{"n_layer": 8, "experts_per_token": 4, "d_expert": 96, "d_shared_expert": 0, "activation": "reglu", "balance_bias": false, "lr_router": 0.00173, "norm": "layernorm", "norm_eps": 1e-05, "tie_embeddings": false, "beta2": 0.95, "grad_clip": 1.0, "batch_tokens": 131072, "steps": 6521}
Below are experts of layer 3 (counted from 0) of a mixture-of-experts language model. Rows are named router (the router's row for the expert), gate (a neuron's input weights, with its number), up (a neuron's input weights, with its number), down (a neuron's output weights, with its number) and show model dimensions 0-223. Each number is 128 + 24 x the weight over its row's rms, rounded and kept within 0 to 255. Numbers have three digits each.
After each expert's rows: "comes before" lists some tokens at least twice as common just after its tokens as in all text; "comes after" lists some tokens at least twice as common just before its tokens as in all text. This comes from a sample of Wikipedia text that the model never trained on. Tokens count by the router's weight.

# expert 97
router:139131103105160124150102138107111118089117087078135152097106136114164122097157136142133100125119123184110147147144170060107155119099085104121121139117129073145114138144129130099162123109138160085101154150147164153119126164201092112121117133115129130096152128118145133129099108144128131122165128108127111119151115096164129122137143124145127151123157162164113112161139145120158100132093118120162122114139142118100141098117133139123113092113157156159097111137158134107100174145168146133097135074123097171121109133145134138154131121114074134132143106139075159162154089136131129150149145120119116136108153141167163183096156102130110099111131104088146116144112114129150160174106
gate0:092120113148096119144152153073122106118139120124156116129140084080138167143123145133144148147134157149122151133098125137114121085119127141118138152170108139153117177156161090150107088147125111145133159112123116099144163108128132104119148129123111107083133161146137153159147148110132107128080157144138133112146147104130093117174100140130127155117132143127148120156099100132095124108106151098112170132101175093092116142175105154138086130158145175126130111078141054149151125120117082150130138112129130103192144091121135130134126157163096118129149093079133125121124083132153099156115141163105085140111157102126135097104153144146076169150127130125135165134111129137158159137120
up0:109122098169133123135148141070095159157121194098143132111145128102100138126120126159136122155129153138136136150103137133105142082121119133151126139194122137150130205133140085128117126118126098138105129149132106101103137099120088123085160129121120102095143145132161141165157151086095121153085175131113130116127135124101089117138105137134136125110130117099174117129120131137122111105100152131144158130087162121097123143148109153167094130171129168125086147091136086124145162122137108130154146096142122085158155102100134108156098142128113147129169077126167113146157103147144125115112121120092076170124138108136161117089119146127102157113136093129141159146093112155150167153128
down0:143107103121125118126153121128124149150175087140142112093109128157098141165134149148153112154096139132125104137128132144127126108139111124135117085115179156169149120106113093139130107141126099113144147155150133145118112106102112098153116127155132155076135138110118154098166173140142096107132126180107103130158158135116084167154087114133067101154140157158115102088161118147082118118176136100124159134133122096117145118188158149149133114119096187146140092115138097150141131115115112094154117132090140156118105125138100104171106150091114131134101131126124085165100144117160118154165108127104116169165109121073116138119113153137130134106138133156116089136121148172173104134161
comes before: " |", "\n", ";", " ", "|", " Goals"
comes after: " |", " ", ";", " Ref", " Notes", " Goals"

# expert 38
router:134129086110125087159128157098172095116198128064102141135133136116188189148101127140117120093107118125115153145132131091140133132106123116139158131110131110160114113133125123183120109168165156105105100132088111130173125124098113154165136129144132163083132140136144170144105111134145116120151084110179144160132101178100124123153117149153145095154116096155130133106130118147087160113132149071117156106151149141122145163136140122159143109084102141112135121109113145074123132121121121146152176086109115126093073143147112157130110112116081131157112173135135140112119144129106128134138143098105122100112134170171121146128183127118118128139131105132105145135113118149128123128148
gate0:144115096119117105151102148112117156162115132074134073124120151120123080093129114110118143157133111109079093126118147090112148126150104172158126143109153094096109154127083124103136165121145132176110180090121163124091100083130130111121093136109154116139147127109104124164115095113094149146136114127130125108163111149121153141147130102142152078110092157128163107163097160118136116135104116135091135132150144123156171103083150147139135116150124135109093108105096147128153129135089148132145141101149109113096132156118169139157179152152112108094110105149173134111136114140146091115108139148127107120112105097152126142099106104074113160137085175117133157146136087100088143128132
up0:128147151141155153090151095150138095089139116148140178111138143112107185133132126122129134142136088146181150125118153114144116114128138093137119130139106145137142077138197156124091137141125131090148066158112116139171165132145131157120133145116139134118132137160163118116140134115183140081124132139131120162092150148133129144129138140133104145144142098098064136088117108154123112130150147116169105144142112122106076164131127112102119138078166100172162122125152120112099130135149139120121110154078166121155150092110119130120095104101144143133152141121085074144095130125127134141128118104124109106135155160111106139163158118171155103124170161144127096088134171135176120118114
down0:128113131119106102164134131137093103119132145130121105138153115176179149158166137103150153114117082137126127102099142133162177143100097082137112160132122156133082109137114168110151141107080113106120127173142138105122144151098124112123115141145160119102121119120142149093125093129131147170097168097124139135156148140114125105082115128135138146100150142104164147102129123192149115116187124135140115139095122122128121143151116074102101129147145125119175127124138116078134153152129133173126106135109138125117142093152154110119107111129168168116143170106099166095117136173087135110121149139128155093130128141099132122110162119120096155083133149127121134118050136124136079184151
comes before: "1", "3", "4", "6", "2", "5"
comes after: ",", " |", " 6", " 978", " Votes", ";"

# expert 25
router:139095063120128156178143115109143110142170167125115131179123150151119158087075111084102148119131116147138127088154129130140098116137124110114094134119080152147099132150138144134145174114114139125168140157131101130148128142110136174107106136161105133109127109109110088143148131121117140130100130146134111101090131112139104073131123086121112134105107126148145166160133096130149134096103164114107096120138103106160146134102105169134135144105150110127127112165120139075126155121131101131128139153233098117123099144123104142095142131197130128113161131155129161145132113120125116145145149152116149088161119146130130163117114101115107110136144095085112153120129144114143113084084
gate0:141126106135133078169116162130142162087152104152133112134134104111151116143099113161109166149120168161133180141131146068139141169080115119147110108110125141133141161163124121123157168100149131144131095181078123090124079133133149139123149113125140109116156151102129149140118162121120060089122149151137123114133129131125088137151158126129101139132160115137149119139105129145136097150130121105109196085100133178126145153144127156112106175129106177162135125098138135145114159103123143103084148119145141186114148125169108151135146085139113113130148123131120133157153126138138138110113126148157112111119117089130098112142161171090116093141133094131090146173099117158117152135125
up0:166083121129146070133119122105137142128157099113130120159119107120155116128125126119112173134077122136103150123133121081116154106104144127127091107066121146100155111133158093148153143084131145163140151145065146150120089101140180143107144126116131113120175159134135138168159145139153102098113191163120104118145127160154113111109155142127100126151155114165138133142132138115166117123119137108126186096130105166122133137150117134125090188099128145157108141119149136138128185141113105139087161148153127152094127112143090134133139117115123104166122160122132116124158081161130139170112122120144120134146113081146086100122168157095111095156126112106095119113108093146108143126110
down0:113117128122109168137105146115120132087147103178120106170169137122133124126125111155120158165103152138126152148084099161149095104137134095177092099126123145097147154121146097134125154103116118114110116152169124150129094158098115134157158086132127122074151149106130124079107161137125149116166085181080122146144110139097126115133111146115138119136117094122130152114134107109120107140138128132108130113136118118163123118143131138100141135110140127116125156097146114143133128167162095110076121157139122131097080127130054121135140177115143123094110105140151162119101183130078147112173149143158108113125121139103104144173122137137104091164143111110178126161122128174130098135184
comes before: " |", "%", "°", ";", "″", ")"
comes after: "–", ".", "-", ":", "′", "°"

# expert 87
router:093140093138130173128136102146127095131097161156166140163157143148141133072104166112094105088107124149146130100157131135166167094126133071123114123139111094145138086157149132118107093103092109129174088138132116147130116154130077155124106138128134131115098085127109104138159144139148130156105104142131113121110129102164136145129093123131103141115080118144133144088130128134160140115098137147161114147122135110147155138128124156139117116134154107131126175141116085113082115150138130118111104160189113177148123142102140108141158099166119122102130138116084169132133131144123082138073153128118126103131142166162152167099136108126183114106110085088129182123142128116151142103103
gate0:126100129115121134111142151136116146077137128116159133137150136141077109110145152115124138160157104148112107123141119081161152137130120130200119158121128125084117105121139177104085103156108115147113114109066090164157162139149139114175078142138181158160131107110167158086109136160147095099166124127124078121152127123108126101140096156120139102123104110161165133127146130121151118143102115100099111155093123123107144153123127110170104111128115126119114160117187105104105153130139127124111146133158131119138112141103118145153167136170159105139141138096134104112116123088175103105119109128140151131124120147109158124097103166125153140121114126099179114091191157092110143122130
up0:083139117110180116070134113116151103154143103170121093112100105144152125112115166108127125103125171105142136129113183152140120124165140121108138116140146111143112142115125117093145136095119165095136119132155147131136132143150106125168144130156094084163096184119135090118162141129091138132112183132107167149160132153108103111148141138125124113133125125111105117110098074156120129140143154114136146136149159147110149164138149170092143155158146111131059136162150115116116113157116143101158097142086123157147119171098157107107083106105086128107105139087165141132142114128104128138175132149144152190128132134133115108136130120175153105118148132154102153110086146153144118096123
down0:109130091137103115145084145177117117136129127115108141122143173121120184111093117149125114095100094121165112139161063108091129097159150190135131130069102121150151153119146123168095097121131123124110136163118136118136140149096128154137107166118106099113162121155142082122158106114150094138134054134139103123124124117123151120102121196120121130129089100153118150144140178107133118126117104153090126114132159139161081145126130140108145131098146136105160110111109126130149107106136143175130120115169104102137106092145084178137130138132130144145149131159124155109156119118154116102159119087110107118213166123106138153151106131143131145120112121125105149127107120122127132147106
comes before: ")", " |", "–", ",", ".", "),"
comes after: " in", " (", ",", "–", "|", ":"

# expert 75
router:123164092137145124105106151109108145110128117106112104154103099111107123063112149094118112123123132117129151101123120114143134095123123108129137140120137125169095143151122135096103130133116142144112147166147114150106120088125090147133113131109133112155077091109141140128108136117112114120081177148109129137120188083109124073159126166115129151069112129133122138148088098097138107137146142133145111138149178093100134117131108210134105125136121120118111121128138129119149164111123133114118129110195131181115132131102156107098132127144123092084149123117156201086138125110126121126103104114147150118108137141111122109108109125141171127126136128151142235140165118148143137122102
gate0:157125106119103106093151115129121164103127135202136101118122123156107093131145135132107132151158110120126119112114105136144105111168095144149165112118125129157130101141129131130128122136174132113106165152150146116166171116143120109101122172095090119141099135151108097178180089124123147132102112140131176092142130150123106143150156127144162132111171117122133125138104124161131103102121127121111133128131148135139098093162143147109157092167102144144152114153129102175137171119131134191132119142141103143160142122106074124158089162078140122140115120099081111150141116109175160149107108110130131139150090109124142110127119091105121092103197123161145095127147121128174119162086
up0:174116115095113136101152128127124133108149131192130103150142122143104081135124151113133130148144123108170080118127089134150139128166116165143126111138130149159144129150130142158129130072168138098106129132153123126161165123155126124079153128106067138159102137145103143168179099114135128140122135100154171124102120124126110133117168137140136124139169163134152114130130098178149131084126140117091158150134133118114121129174135148101164104152102147130154110150129119166171166128145140195103125166153086146139114119116091112151100128075121095169154107093131109110127148135155175131112098113165127127118108105132148135115114089073123096102168116164131116127125115129162114131116
down0:130132104083114117115129121095151109106087122137168120110129104157111163150126085112102132145124096137140092101134132157091140127115134101160157133131166141127099127153138161159106123149169156102142124109140110180137135136162139100105141072131132131134171130129139136143120092103154099134148121104143129111132224135149139134122132102071126105110151135129145096106110134141122096138128161096084163166186109126130158136156125169131162101123123091117097107140127170108141171142140132123092141113099146154099132164161097094140134105127141158168103133131135097172116140089149132125115169118149153114126117125075150138143157152118128141103110144144143119084188119099102123130129
comes before: ":", "-", "′", "N", ".", " birth"
comes after: "-", ":", "″", "\n", "°", "Scientific"

# expert 90
router:152131086122134125129115122112105101149144145098128149153102157104116096073108127124125129112137095139108141108136150046084158101124126125098106146085133096146106087136117130116081153137102091131110153181095142147146107077157077126110116169111155111137148098128153112117089130161134112125134118148096146138164137120091126139141138108135101132115132121140145144122093122108174113123128127134136131101146189127146150135118113124114108091118139119115154107145143121115141152162152137152117120146134138207138127155127139146124121131155102096096133115136158164125144148165160125132151124134123135085144124144089199112104148168130180087092116122163182146133108099138112159152109
gate0:143128156141094132139106099140110125121119109102171150134136162099127097165162094149125181123111145126116073146110130157104160150111100160190131104104144159131148157141123129161096102098166110124117116152105139105122126119116133139166133122119133090156152148120130159117115167129128123097129120168131120114138114096123124148078146094103086136107130096131115157165100163119176114108178107162117109116171085162114138147115131105110144107096083152153110105148161139116111115134120170161148156117100151131127113096141134135175162145144120088094090113154139105134127109121158157153134139158172139129156116122126115096133153097174154085138093132135135083151083115112117148161140
up0:141120141159095137128105093151124122129109136092174140140130157098134103144171073159110155151117152130104102140100134151119164144085083172207117125120143155124150164131115141141092113095168108140111120162099138129086113113133139127150126119116151112162165161113136152109104165145128115089121106178102102124144107116147135166084135103098111150106137104114119156143137157141176122130170091155114105115172086139088139143110120101117164113097095160164095090156122143127123111131117144149138150106117135139115114119148128147161156141146131111123106081173131110110143120115162152181124149170159127128138121131140112108160136102158152115148090139153139100124101129110128153162140
down0:125103173104092095138112115113144127144137073119146121121161150085164116114126113132117165144140120159134121113133153131138153116124131135081108141142168112162127110159114108152108069144147142151144150117118131125094159138099120115127136133110083102118126136104176132106156165085119128125138114156152131102114094118131142120140147124118153149094111103150184155111131162106154141166172102148146110149137062103114130121138129101135126128131085113161127111147163099169082148131119105147147143122164143151160106096162136108106105152100099114081118130127112103169129129093111162119164160167121148127132118116106059128128168144173104108143088122133067158153164118138136157126109
comes before: "\n", " 0", " ", " 1", " 2", " 3"
comes after: " 0", "%", " 1", ")", "1", "0"

# expert 65
router:161136155153186137134142127127125119148139112137148097180128136143143125134103123157146089148125163113163145156151150111161111153113134098152148103110091136116111113103112174140112133130168143116146112160130121108139160178148160146125093132145154137100159107071098088142127085148157141097124073110152097134096126159159167086083061112115098173147136137108180103137151121123121129119099151102106107123154114141099159115087113135148156143117165133104130146136118137129104163127124175080116140144094131099134122067154125112150107140153122125146125118134113136125084125129113145103145134154138144106163132091143117084148133101123133117083111086133117085122115111156105127144112
gate0:160109168139143122134108104125055134162156115102115124124162167111138098109141099126121105160156104104080106142081116121115136125077147120150119107093127111148132155082153145139067086152107144131112151110078107117098115111130119115117115071171101112103088096114127097127151119122130092139130126156132111143119106118098142128118120118126130122119121118165133157130139127105165108165126129095141149114132128131154117092114116138142145132109139149139143154111191126147156159148178163132108121117122124089141111124138079099171110171114078097106142136121136114143134100199122173117180137113110105134164109123150112142137142130101121136113119171111138148153111099134117168112177
up0:139084114162117133170114133111121110137113162133143130134145143113135112117152129128148121119120103117097146138121125144092154122077130128135115103150117084208088137094162096112115116136119111149122140127080092142062138118172126099117164120198127116142109184138140136159125098089099122108109126127098173091151098109141087132130158107167176151127123153144170130158157136109086115120097125129141130135131139137128147108121105134139093126123124114132156108126131142153219118117164128131149141106142115141102161137160110138113112161148111158157115091162141146152167097138113107113148144126149094091133130121093138140119120078098144128148117140106167109137125114092106165117139
down0:091074119106146123115119136135187109076159123177110094152145104121141133123168122142089126161120160132152129143133126168135097139127138136156094103072127137126146138103158098118136141168108100137144108108160076115136143149142149154120171171109145159122157162101088119162105168121096110090118078115099144146142114149099120149092137128147098113136087127180135122113153142109094139098148109097148137110108137143162118105129100144149157124149118108122128129108144144121125111127176109110147124122136109188100127115148155140141136107128095125123157106115089165178143116120133124128121152089132083113149113153105131157096098186119126117177128117085098122148105141148150126103116
comes before: "\n", " States", " York", " Kingdom", " Zealand", "st"
comes after: " the", "\n", "==", " also", " career", "–"